Below are experts of layer 8 (counted from 0) of a mixture-of-experts language model. Rows are named router (the router's row for the expert), gate (a neuron's input weights, with its number), up (a neuron's input weights, with its number), down (a neuron's output weights, with its number) and show model dimensions 192-255. Each number is 128 + 24 x the weight over its row's rms, rounded and kept within 0 to 255. Numbers have three digits each.
Before each expert's rows: "gets" lists some tokens that make up at least twice as much of what it gets as of all text. This comes from a sample of Wikipedia text that the model never trained on. Tokens count by the router's weight.

# expert 70
gets: ".", "\n", ").", " He", "\".", "=="
router:119080097154117136141104129131141137128110133146139096076127122122107142138132090130149130125125154141089110096120108121124118101123105130127118156104157116119135157146144086133131134093137103
gate0:147142129145160141133125147145133136092130108128115136138137133128141124119142127122145123101098187122138110150118145106106172158132134139091085146122155140160131103139153138123141162148153092
up0:084125153104132171157129112131124160084107127166131137137142104130109107169113168129160115145099188119137093132147146126092146156150125111086144177130107140143151108146140156141127181156190099
down0:171163126160144106128160106131094172134106133148087142126121126128112115134120122135139109134111162081166117137184132117063168134137142108127110162130108098142135125127119145125113161123126129
gate1:098151139141114105095153152144127130105113135132128094086143149112082121168106139116133137154105148090134158126129122137116133125140116092146168144133087157086103125099161113117115162062112121
up1:137126103102147112113095143143109087088151139119109148168134127122171131070116133140150139131148133178122095116108131127151118142129168118109126146124119151131117167105126131104138114160177133
down1:126158164126088106132140144145172155126142130177116156135111127133145068113128103081137102117187131146095116141128158167113163153132128134151109125171161148111078125138138140114084123116175159
gate2:150110156113185126123138148168152137136132130123201148135115107117143109121148155137111132132117092154115124174130108111115107123080085119169146110139098125111128143106116145117123137144119143
up2:133114182135198170114149130164115145106133097091132104104082137106108102134123117164118114158119101128122137145111107091102096167123147137128086149093108108120103140146156122132112158117124135
down2:125139143128132090111126131156089150130103128129138121140142107158132126149170119117141142149137123126106127152118099098133171070153176157123126115163116157104161092112075137123128138142141128
gate3:166082102129122177118128142148115106121121131115126106127156125098126144167079099112128114136166141119111127094134130134114182103151152172137148158117166126122082187117085115095145135102125128
up3:100135106128118114118099107123128137140121161078157152106153161122098099136150110133142119124131121090122105126115137149066111118143144121158129137128158143160121120127130115104126167179120123
down3:102159140132110140129157113157113100104135120107088111159106128104132146091140155101116127116138091144086093119110113136102138116167114087140153163108078118141134156103145137140116064173156129
gate4:102144131122144155164080128123115131126110107108161131130097141105144163124122121157111155142122147123121177125120118155144137146136129105126109125106122116152141116115170089096132119118147170
up4:149118155124137140090141109118164119120175090122099157101154114135159082146106147139088137101098133138145100105148149090133125111119143136109143128155136111111092134132112152134121148094108117
down4:127096118150107151135113118136083129140123147136153122137104104101116155120144129097132149116082128137137145136096178118141095133138095089147139109084105150126125143104155158146127158145097137
gate5:167182131108158111130137159086074132141134111159091127134149166140124122163127156103101114165156120143156188132110128117142146125148119087124109089134139158176142109159149140151176106126104157
up5:137118190086153107177150091121116143155150116136099156142101164086111118128132104151136080114116094133133113147118140141127112110151135139141115114134113136146161108118118189164135146175149124
down5:073110132104094145133156119111110181142126119154092106142119111145139112125117091088146105117101109144124142111120167110141132139108098115150120149130101102145089161193185126150140130115126104
gate6:108155131107150149147153135130106099148131141121156128126117109103109172130181139096125102107081145150149125097135156143127148090129121139083088123137102085135102148082115132146120101138143120
up6:144131095183079154108166131121139091098140140155135110103135111123156098121118153103114160122129134112084122137148143134137080097148069148105126100120153141135140123143161147141114112133098150
down6:155141094170117069103095157129157143168141136099098174135107167127138144130125126133078120129139188146083148124130137118121138147151118164127130138142122105075179091170178144142103135127101167
gate7:144165116134123091148107102147126108186137146143122162130135156114197093098088133141113116130126138154122104090124149143134097148170172132112155144122094119164175143127126111107120106107146147
up7:150125124123131159116146135092144116131119082110157082102115124137104114105152131089102090083174088131116123111116172147109150116146140160147103121124154126106112144156157168137135143110057143
down7:115122148106148108072135112113097122145101128150084147146122137140097119122084118113100139126103130089090138151144075105150115148107132098109123133175155116106134099137116135121158142120117081
gate8:111117123145138142124119118107171152130160121120132165125096144086140121107156086112129115158128148104113122081138175127124144142092131125162157116155107121125155121097144152124089183116135058
up8:025181115150112133169080076164153129133144119111117144157138137119126104140142142154150104132125103134122111135166126114084158166145130089119129104124160157103138140112147076165128134103133118
down8:131109150162115158088165116118105107143105091097108179129115062124114161141093116135140130128103168087100140119148150106143117106119112114152104126120136183103117125168109088122131092107124117
gate9:111166094158090143132154132137165152122111121110150108147143086157154115060115109136122089133146112114147089171122096134125134144127156109112142139158124128158166123143110108133132107097192116
up9:082120126118132132143134158130145151109161106118161109104111143077139163093131141102121146121145136091169143121122115125118123132154169117162138152133092156157168142152110125117132172081128125
down9:128153163076095130109115117092112129122150144079152123148173141119105141147098124132126098112166177108115134118143144178101150106115076123123132146157119110110133141089160123109163138129126120
gate10:122142187140135109148128127192075188119131124152117122103147097143141141088066118113140143122101150116140095146097109134148129133108133121083154117094119121124135142155110103124140121086159156
up10:140129085164139094127143152114118136123103124160113170116114160124118102095154137113086136109125141124199144166168127134126120151115123122070142119122150098130148147110144152099145124146111137
down10:148154145140095097139156079149138133131123136149159130132116103094128133132115157116123139159117126104170161123149126163135129160130117108110134159145140151138151097169120126171145130111119117
gate11:119123075129106086152123116130088162117099152120120139133119112141140152157132147139125114092097147148145120130107154115175114135102096109169132082099128132150116127124127156069080141100104158
up11:122112130121153137159118116141106100111103126138123126111136176131120127075176111164144126116083099096115144172133154157125125136137123101121101143146120103144154091094156127130145121088112155
down11:148086130126172129136080121112133137127122150109113149126150123103148109148113111124129143102113141107137136124148132121152139178130099176071125093106149127122168134151144178148088126127153141
gate12:117128102154161133153141101165121163130101081148149117153175126097118149126139137104156150104113123117171152109171141086127157111079164126131110125106124176163103124116046145158136137112130139
up12:137129093110129130098129076143102149119089115133178137185110155163135102143143144113156107133115091117150140087146087078139133132149175118114130139120117157154092131078086108121138091144129106
down12:101124134157105160110142108164159123148106089122117161173165068120095123135094153155154102126148102166142102117097147166153180139124126075142124095123115154130171131112161154123123077120088122
gate13:128143145124137097084147114152136087124146150149163132130141118154104151160089123123109145116115119138188127138134112104127148120106153161125126145152134097128169103158104096095127133136102103
up13:128073165204101125120097127133126122132128141117138128114120147114079140164124075119123122140117110139117120106155143067152126135074112096136132136147136126156133142096088158171109102127119147
down13:142122090139127127177106115164165105127142118175126111189091108141103151130161124167132154137085105125101104122140126161144104091165074120126143129128107154124104130099123103138160106142093145
gate14:115134141106173161132138169108120122153078134151145124142116109129138163088075174107096144085139095096103197151136115124150132118077122067123151144154113125141185168097105173129146137080122123
up14:115096126138137144132080075107087126116112130099123140114128130118138139124143102119110136108088111140115149113125046119154135104105150079152150111108101106154127125082129123128125131141158072
down14:097138098139154155094118102143160144110112149100140116138108122092138153149109126120138151107145128118123158131148123153122131135117066151131112158173137143145142103093095142145134123101142076
gate15:094131132148120169084122129135122155113167122132142135100136135095111171125171153063116096127122157126131123122108147132133078109144096153142143126149136122105178120132157157128151130180124124
up15:153094110163129114156118153085120105134114140123131123085128061119155123132111145119130142145137132113078104129193123122136125132130138093185169099097139161123128119085165053114089123157100138
down15:123171170128167128152172129129135144123131125133133108135114122121142136159147111165133121146073157126136128108133130166128087133134172132126107171154079180129148128122071128120129104126154126
gate16:153100133089120090142137106123183126091144160124125080105157128179086142141107148098105124082126116108150163121091096104135117123114164080169119149135116156068131138118163142157165148154133086
up16:151124141123118130141093136128162154122102138134103102160147156143117156162139175100100141100121140148099129167125104096111129089159123133104148134166146160149120081122142134159152132146122132
down16:124178087096125155146139131114149085163164126138113137151148088136144116136130146151135130136080111100137091143133132099141109142097125159157097099097140155166142148129120143141140127094149107
gate17:150103105137114086172147148088100126096116122141148163130111125154119167133166073144125058142142103172116133109129090094150115122188080136125129117133168122110143131147169105104163157139111145
up17:130133175104147126082120173110124136131089084138107112120138122144132132115104134124119114176089139090115119151166169164134112145092121124125162115148165146140092146097156124144091146114123116
down17:126097145138131133114169164154116107155143146131171090126138119118116143149116092149124165097159130116122141130085130133094103110116105126134160100120133084161135105130142171082119161111148100
gate18:139133141143165121121140152099126122174103136128162129115156127104117109167112113112147101126155147161068104122145096151130092150107176139121095097094138139143137139136131096109177116171143131
up18:141142136111121135133173112110117093144097129064115116099166142125131120171130040107161116149158134100150095123142114154128183151132149134127138102127182136112176147122157125152133103133162163
down18:148127157150055079113116106099115117125118091093124084108148132119083131122168140113185105103182149148173121120093163127110134112172107142117129144163128109157135107171118122125151072105109085
gate19:139112095139150109117089106123174162153122094106111149127146114104132174166102108110128153150142156142140128141114120146120105060101127095151164173167091166161151084101147148155128157066163107
up19:105119137096138144110145172127148138084146109130120149149125111143107134150115149126133095112141145080157128108146116131132091143114130123137126126154107112124113176151142106094168173102121129
down19:169120138139131064052150115129112153130104134152154134124138127080103123153110138100158126129171132155123123111124141147138152101104170137152143098135130108152091101135135130192104163122109164
gate20:085155137140145140133135133145086171112157083140109136138082104116118136166141067133116116110105144097117094105117097069148119132102142125118135074114110123146098163111145167077107122114154149
up20:158098093135131120087173142133123087140185158108130158115132145123111082106165135098146115127136122136110124139150134132174124103146114118125141125133119127128139137159152126130181167136133117
down20:109105142135124121112126092147139137121074087145114073109153113133103171113123139142110121156112099083125164143164114138123117167164133153152129119126058099136135111123120140156148117110153130
gate21:129135131136158172189122168099111175127121099121121144117157149169123123153063105141147109105097122144139079107123166147121102146116153096149182117173141132108138151130105171114144168111129158
up21:119162098135080156140146148142130110083131110117138123108141136181116119149091123127129100168157127126131132120153097072160130168166091132184125111116137131139105129121112126101131144156123115
down21:107166135169164087129165122114189176103145111093132118139141096120131138105101160148093118112144166136103135105145141146117103073143132147105134122132125152150133204170138146123131131114108122

# expert 34
gets: " |", "yl", "in", "id", " 0", "gen"
router:101125136125112162134108130121105139133145100115124144199106156101109138122138127177140119156117135140142126114158123107156108146080137118120121122157147075098141122101136082145149110165113144
gate1:131126118113103108129101125087124153095129106143142165103124095124115116127154094152132176151145157091146091125134102131134203105138133148131170127135107067110122111154131151085112127123133106
up1:143137143129141117117137128127196165125123115154175103126094076120109141135129096117130141092151122144124171043136141160117132123108139093137148169129101124161108108144134137151156155103133088
down1:096140068083155138163137117133142124154077147122144137172096084107131159142142077146168151192092122134165129088143131130169103105127125148079114109122116114104096106110144116138152106057156090
gate2:144133125111132148136103094098115109134115150104113099107119098090146136140110136103133088175150138137109127139169142119099126176129107114124137136130084163114093159120183149107116097153127154
up2:137107131129136104168137157092117164105095171118145120124107131127159124152124127065111112119117138112087135114122128087088134116057118166123098140099165138168143101143154126113100120162147131
down2:147140124152192099092122107138122116146140104119070194159131138160101124116137114119112099103131128127132097105131127118121109111116111131156123134136099118130107065087125113139107091165125141
gate3:138145143135094135125125105139148155097151127130144095125151143109189110145087120168138161107172117155122123118115066103140100140111138145113109128142116141150168112156077145155149130129085147
up3:110111147121113136115084114135114114159128168111162116107088118127120126169110145129104115134146146140129107092137147095120091050142105119167122154126153096124145125127133119113147130116132128
down3:135162098111135139128116088127159129171113117130109118156122183160110125131165138157124097144140151149099177104104168181117171164172155088164119156144095123120125116103096123130130142126143184
gate4:199132144143162148162179093145141093078114123113121110136179125169138117132105130124097163105141186159130155121154098179138135147136133111177153119128171088097163116103158077120108079130137140
up4:136173132142128120126122105119102173132167086119122127135120095109122131159126139141102127116121141095120157121118109133135153147068192137085112128073119133146137108135139113150139108114150123
down4:147159131107132079134150127113136118165084123164115156128080140125128134131103104168117127123137122159123132166131106119120141163150148134145119123146163129117152118094112140133128085145098108
gate5:121093131118171153133130113143084098144122087079118112151157106116131118143115105140082135124116142137110143099161111126115118143152111148112111174171125118095126150080141155157124146143147145
up5:190132153088137127139158128101168121193115136141120152135172136149112138110123116112116142168159114149146109152178170106088140159085118136106111147126168105082177135118140173133155138141140130
down5:104103103164162139107105138133092147131150116150124152128153143132139123120135100123131140146116099102102109123088123186141114115180161096139136105122123166125130128164070127148132140108113150
gate6:128131110096120105097103100142149116122137112169152132166153100161126167099127100105136100103111157147142076118089141158113107110176111062140143143142137116142099160118140136111140119139144131
up6:124117132124146064085122135168175135163072142170109135124106137145149160111133102135129150128166140113104097117145152099137109125129130092129117115115161066116072147137114091147135141195151152
down6:182117166119129116106093107127077095123158153122104125134129139145135139146111107187126087132112100135138070115129151100180108151113078119160132110130147104116135092155160115143141146116130161
gate7:118196112116104127114151135103169139145161129112123101174134150153129182124169159115113118120170157105127142128160130129123092090154106165095155129129140141164113124109150118086109138118119120
up7:114098135141108127157099142114089146127130148141106107104132162127131151123127044110138119115147124125121158119146163140093166157118178089174134150157156096106163116105125131169132147134121123
down7:125133106153125106153112153092133123156154126159116108124142126113099107095140113151152143113163149104109052130142124061131151153145115131123172098075145128107149127119107155139166115146076164
gate8:122140093103133093130088082136139090122092118089152174151150089113148130130133171131115148097091174110159158122167132148123074136167162134132146136118116158156106162122122132130147110105134131
up8:142085140129148106153115176136154128131128102151132084126127154171119121153097124085140109162125100116120136098116123140129130133132126104132077121162109088108106118097121124125155125161072164
down8:121102131102128116140109145151083157131123120152129103134119137143091068104139077120113131109133120144115090126124098112126141145168061144139082110126092157121142133091106102167192130122108135
gate9:107145136143116115085146124117146157096128114094155143133147108118192130089116124099116124153118083133116147094155122134147126102131143138142109155132146195032125128136140185091122131132121140
up9:156176103157141130165110131086156150130184133129133120118125180078124141174095134171149118126144114138113135169139107120137138153162148137137129134139117124169110102113157142102173087188119111
down9:196133156139184147126159127102133166142116126127127078116106181123132145132143105156132117113146151116116132138084115108185167122126138089142102104118135119105103100131128111127141129142121140
gate10:134130122143150121158126134160170095102113156133079133148094149134149092151158126175148103155135134122115132162163138126095130117102126136134126135121156177128141084164152114128082142136154135
up10:118135135147140151129126130151091111109164104154110103131138133149112114115142124150138131116130142137131119145137170123123120136157128160091094097088141153115086090135137137102134135155120142
down10:126128132121147129125128112104148154126093114137098166153081084127173152176163147126136083133137149132111120126145145164141113143166178096147139124125167120157118133143096108135129126119132127
gate11:158111144083111098105112157144076106133127157155115123180104110106146122132131172103122129110137142076113107071121160103110132152127110115133114137133107150093112125129100109127183161116134141
up11:157143095075146124117136105068082094151110139151107075120100122145111138134158138181147159114122128146133127136126121154125133117124113152131130129130115133122139110096139123157097170094116113
down11:143110104111117110144112150149081156112157081114115113126152105159147128124162099144111139093142083117099169129102148116149135142181144175089118149139106121111098159123083137131104126103141168
gate12:129114124180152116176123129107154170149098135140143132152110165133087135159123162178097113112134142117116153067133133098116107115129110135130108180140167133126092144080110125111090109103117094
up12:137155121143148142140136146122152144141118165144118163141083113136172136126100121106150130112111152104103105143112143113139151159157114116117119107116134121103103166188123109083098133079130097
down12:105136088167150130165162116069104132143134145164125154116090143155122106156125148092112118154078150104096183098140169113113142139140162127115163102105135076119119130101154129138105131129135106
gate13:079108092145171160146132178107130121167128119091126125144125131156131106116124114146114113098152085123139075098130109140137121152147105135120126132136133119120165108159147094123168137111167141
up13:132128135132152094106116104115124103104152093132118170117126135090143103168139147107151142132168116143173162128141081075094155117117132116119137128167137123135138118156105098102118139099130123
down13:194139127117141136118094083095069097139168150156157152111142134120129145098139141110144146165144148105133148125097104105139138167143144135159115106174159122142116095097118121135126135101112144
gate14:136158131156104117127130122143157173077100078151102132159136131135120153141074135143143134136105162120125112104138172108129109140148129113124120125128157150140133080152119161107113127099144121
up14:126162131117127142143129097128141135144136120150107145124140143115116122120069131126141152105168133126144119118157136102129124126126149133125148128147161126149120100160140112128146100160100109
down14:139137153153120149133097115116156182101150103128111080115115144151154145192149134110151146156137140138108124100149163129133153155123099071140118107157119096157146135132121142134087156161120092
gate15:099115131137080140162123145124173146102163102087144102153146140135153103116146089175177112145126151115166120137124158151107099137158146136144113119112156123127134138109137144124097103120147150
up15:179165124118173129093113147141133129110121130089096133178152165124120128160147121102105145135139118114121141190135142118137110138136137146098146139148117135133139136138107191140114108084114101
down15:103131114107097105135143146116143086082119112129161083159112108177133094143107145134141105155088118125128113164110107118136130149100119180148160152129167115156170107100136104106118108124172102
gate16:119114152158089103163126126161123137105162168126130127127093109127079105105145173153129102131139146134138149117116177122139072133085165121144140143117109120094143146129087140096089097105146119
up16:169094114138125112165161098144121112153152135133134098118092112124115091119129124107107126143122117144124102172148098143159118106091072123129110117089122137141099125106114115144145120113154128
down16:087126183159148125136162145165143151117092083156122127104134125094148144128127154112116121133075132149142133127155110117146087138103150160139164126094144139136159106137111110171140159132140124
gate17:147125144121162127157102123141157138123126125120166129130094143130158153125139095177121100095132113120114147166177165072180141162081134122088089152123088164107129113094156138145161170112100144
up17:119119113166134130130154147156166143107137130155152132113132114140159107149143141107126104148116078106125152150120119117143137121136135118126135134103118122123188151122191116139078181125141104
down17:114145122135157115133099151124113136149162137120137161131140135138109146141176135138118094101086107141178121091148153117135148151129096122085133135150129078112139143133132131182097148136160158
gate18:126150129161150125129114142086092128117159119139125130088138114131157134139123087154115122143117085121101155086116163139172162132090130149101147113132099126154140134140123157112119135208165104
up18:170146136148132094090124113140159139130080129126117109160150136111136088159114123109132098138125163102087125142142139154094081160110129108114095143137119177131121142106151128107148130151142181
down18:158153118123163162125144089157155129109136152103096122139085135123148147148093123112121092111167156135137139084116134143124083123166131119124132109112155142155162144149167131156169110105144134
gate19:125071154133145122161128068144149123119129125132141105162128192140121143123146142125114150147152123099120111136143135143119135109105038114110081140108150069124108094106167114131107104126145091
up19:127180160128125137115164133093123155100107130143140113101093130130148085135110118148117119108098185178107123103105105096134126117149120136117154130129161159103145153107105153134123145174114124
down19:128130163140112118118149120100084116135113131140187120111098112151153117121128115103109111160116108165132132176116106150142164132145111130116092169128117176148091093142117132142114104138102123
gate20:155082117081092110133133094143112106100077111132153133153110101122104121080102109101115128113138118112114079112119125114113132105102164105131117106135140147120117109118148108106164138143138140
up20:137140142152123120124125115112149137115144140134162165151142136120099145119144124107182138144149102140157143176141132114156158124153142167155145110129097129155117146096102128139141138151143086
down20:131123117125117129141113167109143075086164157095096171138131151146156138122109158110086135146169144126158127135093161157117091123125143134129124161119121157118130116135114085151088113111145107
gate21:128104134144154112107138132105148078166115107170104106135089169117071115111111114184107184106144107118134108149120135131118108143128124139150098161112143114133121126143144126107132095154136132
up21:077131164143153126129115143118124101131114160116132126083155096107160123120064133155148135140199156155145155132158116074151104158145115111090137140097113090166107137129129113134116112110166133
down21:141163177122125132154102143150151140129171110122123118130077142200105147126089124126149121105166112168131150158081140097090143130119076104192130103108070140193111134145086114139097128150114108
gate22:147131151106100126117149108120150116134188121120143149117107119097094146123131139104138106169144135143125130126142120165088137138100122181104134125137111096110106142110153139126140122123129093
up22:141145096131144115094116115107126137107109127149149080169138107115116136125117148129154142178135131144102141138137107084124162155116131104099116121135134141101089109125094128142133167118103169
down22:103161073141114149142153139136108093167095119120110137098131120125142129091143118107069113096138107098092129152117167113087152127138093112119146100134125075136138148128150101106121120152159114

# expert 86
gets: "\n", ".", "\n ", "\n   ", ").", "\n     "
router:112103172128107140116128118096157152125146147129147110163127174143135105108113140082133145126117119116114060107125115148103102088123124082089136133150116121161143214108149152146112142129153108
gate0:112134125105118130154100096130125149141125133110129115153125069127130161196151104088102098092119172142101130125171115156151112161144129146162116120103139083138107117196114099122114115089146113
up0:083111105106110119067151068148173154162114127104172115108143069134095123167130158122119108123120134161132152118148093145113138145127110095117122125149149119132150131139130118132104140113134142
down0:159114113113118133111121134130151131152134149115166096142120129117150125161154133144150091125139156119138107142128135115133107127115115134119113127064214098154131186173138132109101124150151084
gate1:108176116164129120093115144120115149139092118145131121139141129149086132128131119121152115114123166105128136150097176120159125155152121124125084131136162152119116153126121083147156115123128114
up1:106153139141123160127141079118048180104124119141162151153094086115139130116147091158141133116112157104123142121105165112101105144110137123097087117112147112127135142159122103134151089133132131
down1:146140141073139131127128135142132111120171126131144121160184128148145125162128091130101172102152139165118134197147137129126137099149077123125120122115119137150133107146142116142124106106115129
gate2:106159119121130117157141119133154108150071156181107151140119120096120133153117147132137138119169165100126118118160129103145124142156140132143121118139137126130088162154111125128062127136151116
up2:118121163116161106118080131124142094099161149145123094090171105126129098120088122104071106122161075205151152149119112102150141100159137137148149092160151148131140168078116119139140094134139095
down2:132108087145175116100147143124164137143126111130119145183141177111123129101162144090132127123118142146156117115130085139090128089121121122105147134116146151134133145089087182156122115173125141
gate3:119136105132143107142128151140115164176138123098154128106100140133124098102143106158120104116171104129124095155154146127142142145106123077088143150116110098157135141161120113104153129145100165
up3:109123143153128157088117113159089195119109084132124168152116132107146099135156094142125150091136133159125073139105126112126134164114131120097121131146080129168142119119131100173123090149141112
down3:165088164169119145150148124114127154164094124115077120132135068121103186108119135114131131133114146115119137123136127138061093096146138101103136098121162112112145129113135106100167084123179116
gate4:124133118159155102109121123127149136134102129123099063149152161131084141159103142095111105092139138116118150163131105112086134137110095095107124130129098142149181146134128137112148146142129173
up4:136167153124131152120186123150105113149106157106136104150179130128115120165094119124122134120147104136175133118068092112088078127127102151133146111107140123147112074141076145133152153134112117
down4:170137108172158126128163131124138102105151117121105167089145134146138117133135135134126084133111159156154061150127097158092127162119129107140177160154144125124109170159117109108112143176141139
gate5:149148136104102180163141114165091143160133139108111110188122110118137120115128142130120079143157120124111112136135124118146092147111089118114138125133119121117134116132105119100150136106125126
up5:149117133106107131134121140115106093161140141155122120149150118111140197140108095169165112113142108140114123172122133156115106130157153178107130129109138114166128156093123099136117112135123123
down5:134136155127141147131141102139168148145107137136143116122106159123112109141102146124121128166087089079159206102137148129146108155129151136097120118136143081119118104128093147123150126148145103
gate6:170122073109142101145133126154116139131146109109121148096135130067118142089094106162138128149126134125145133111156083140153091158086065162119152102150140140122123120158123142138114122143094149
up6:125147129150117080165138147077116152164130114130105099113154142101132136124131139128103155120114131121121099127148097145100114125111109119142161102166152132145094110119142124109099113139141120
down6:130122154118109058143071133106137124135115145129118142092144163085093154158159140151123132131081142102107140142130128125111087158132131082138126104140104107143158133135138123114132076110104142
gate7:133142139123105172125123169151120112147079119137132110133144132128141062143097098118136128132160128112118081081078114135095134114137149114120139131129058122122134141133125117114149103123106075
up7:142124116132150142097151115124134170104132113096097153132118156139118120146129094136158142142134119193110152110150150131180113121132098146118135182162143118111125117156146080157096122134149095
down7:075150146156114152145150155119128130122113126173135110109181139150175138087129154127116140121105186174124138130146109114153124085148119115140150104130079086099134126124124121139105138145103124
gate8:138130090094158162151111105104140120110128095113112127136073170140124128138115112130067181107129098145111127127091134140148139114122105150149127125124093120118133139143110087106141081097110110
up8:100107087187085116113132181156121085154121117147148101114143114133111102149091126110196100162121132098121141131138094150151153130139129113156116136186130152141119124115140108120118163132135121
down8:115165126122127130105149114138118138101163156120158114109141128122153143154125085132139122073126171131118113150097124111086073141131169099090097123101160111127136117102140146112118114121121170
gate9:144106114156122158121122124093141155151120116093154124155175140116112146140142149137137153133085117129126105126134138133141140143116114145116105132147076087113121102095144154175121127119124146
up9:129098124154086155108102163153144126092119131118118155157169149103136156130148166176108157170106131134129091138135131164138142101104049110152157101126102144137158117130110129126131129109130123
down9:130150133076106114120130178132104159148153103153149107101162115114154104148115132145169138147093207124087115156098127118140111135098098113117121096109119109145151092122152085119139136083164140
gate10:149128139093099092116139118150130154116132147106152099115124124139114186128125163112162133143115129107074160140164138154127162156107111127109153115139116140138161101096137139140111151141146125
up10:164137148089113134088124087126122122111164143153145139124113192132132187121132125154116130163103152150121150134143076154141120132111176123156066130082126162136101138112152107102166122141113107
down10:161115138066163148145138153138155134096119096151072142119125086158138057157158132109100144124122129140155107151146105113116163102165095094148117102129125136121133142132146128101126150144141144
gate11:153132124116170122147146131136168157082120082152129084157103168124092093121123110179117133143129108128118102141123141117136126126141148104115150145164140133061097134123133105058164120135163099
up11:087156131142139161132142128123105101138117117121137082151167142139161082189107138141138154133126133130102118118105126096159152130133094105124117119103081114092129130122099129121173188163141137
down11:126119136151147097105109102112085116136141103156140125151166146166154110085132154173142096135138151124132159104124137134110147161111149133126109084143141148139081147125118147131126127124131120
gate12:130150159126114122148090108121121139152116108169098106135147161093100161129124157145133146079128133115134106118162149200140124148127115116093150117101183132118115112103124093141145128121190149
up12:140118136087125132141106138120150128091154103080125148166086108137156100159166102123108114145097130074140128142104117102132110155137140150107138129126105148110119124164128164110082078120126149
down12:106143103143135130114115158133125118144131094114078115129139116145125147138140114094111169136146113137137125154163097118120152134123077121101123126108125157167152072132127086049127135146153090
gate13:127127164112139176118136130147147143119127115119141170156098130150138129109162115139133141133129158142144130125121125141154109085158138130144099072087094125121109140180130145126143132119132138
up13:153143127107127109112171102114080164164121133125098118093085086108103115079141113112093136117105117164134145147167122095120146088108156135132162116151125138110124092143131121080127149146151130
down13:151112113124095134126120126160137155127133160141108105115101086156144151112143094118137104185135114125123146083167115119103109098140141103127122128083123134167109108162149101086124134136101189
gate14:141144140113147140147145106099146143189117112122113151159119117109167060153110158163122097135141108121090174125130101097124096099091120107129118121134120126132163119146137106165135106132177130
up14:151125106148102122127109133139126107132112124117132108145161100170092122123032085132096115162143156077116135112151140091134114130089150138099093122147157124083152091142102115147138150123124112
down14:119185176120137150171135118063158093120177119142109162183133116131089126147111137152101104130122173121166103131128131148117178139121153146113158144128163113115130131111089130158123091130117129
gate15:146154131111142163110109092102167141141134161101121108097099133140139088118149132126132121171190170133135141122168152114146126106100173102149112137058104142092158119127154143090126155127132111
up15:127105132157106157110104167132151126123101157109130123108201154160138094177122178116130154084100101101125118132140136142098078138164131119110142127139153113137073166183132118129141084140125109
down15:163153143134131111085147147134108165121071176131126137119184116193142140107072123130147101133139159098170153125115145137151155179145103125115185119113104096133107146136129160098125093110069121
gate16:133119132182092116084134139117129117089181061117137109115156162132120123099120125165093144121092124132161130121106136137102131137156133113106103126158126126139110125182116102140094108134153163
up16:141101137123133143173138101129179128118124150143130146129151124118103127112101137126125154124127099115141065151123154138143148162104140104145127130128116142093138125098149087105116138070148146
down16:160122143121122080122136138123110126111131112126094116153181129131154190139112159181146144124158138135095106137163121165107132154094124116153150155174148127117129118160116147111079161098099131
gate17:082105117148107124145136167081141091113135073150093143150116118117116142129161140086153144127112125136129140141147126095121141150154072093081132113139103154124122110057168078145133149127109136
up17:095124164148138160127092121174068151118084159113123136127117143149117129107123133148109110151102104083147146127098123088143151121162151120158158149114131114091129116165141137131143131116134145
down17:138148151102104201094105115086103155126104096125115121123152136118137139128147100121092117099146140096125120150093153141100122128146124113170143131092116098131145159140154132148181086122153130
gate18:100165128121161140122141139090098162122120118163093152137122201128158147111139130131132171131152170116173107155120137149121070116157138102133159143117118125141123152136120156143151107199149159
up18:067109139147116124088153074131173089095069133117160139130134071156107164121110155137142137127121117158144144129118127099147129128142170119086150144131101154103148163154129131140127127097122107
down18:129121143131102116150130160119091121103123116100127083128176122130116117124113148149174184138122131113150123078131118152155141146114154160127097050112113116133112128149106129141110107082185119
gate19:130095153122167147149151120146165143086091122111119134109134207123146118141116142110119102123135115131135153100093166103127095105116136105097156134115122124162131106095158107162067115172123152
up19:119146141159106063156128152115147134113140138146104136115102108131145097107155097122125128127076136151147097082154116144126141127154122130161095161092133129160138115132122148120172143130149120
down19:130110116140124144126088112111117127128144139091112126137096123120140141071133121156098135056149157132113144152125133121103183164094157140106145179148120130140173107076099107131106089112120086
gate20:133122117138129122148099118124094138194152133146096143111179134139175109094142131158126106108107124142106127162149111155114141115094150127110062115105079133122131133097163136113129156092111143
up20:140123066144156092127128098094148141145152105087138139147160095115131136131144162111143125142121137109143100165150138160079129085090152152114146154159101085163149112124146119146095167137146150
down20:163154159135112113125080124113122134162149124098133115135148090077140108139164170158137153101137088172149155122163066123150122109117120180129148159117134145164151099109109084125131092138148132
gate21:154146121125105117117103148100154084167162135100107181130138124126112113117116106136136111103085147144120147093163143136112118127129110146110109077124071131146159125116103133112120126178121131
up21:074142175122114174108073130121130124163184142146101165124150137169150127150143129071146150142112115137145117101145097105107149101144137123128097115105135140126122119107145123098097094119098106
down21:135153096142087160122140120119120107125098119134136115167131131082135156162136126101166136116095119161171143151123135115140093106138138101134145064094101125126118105089155125152115141111170151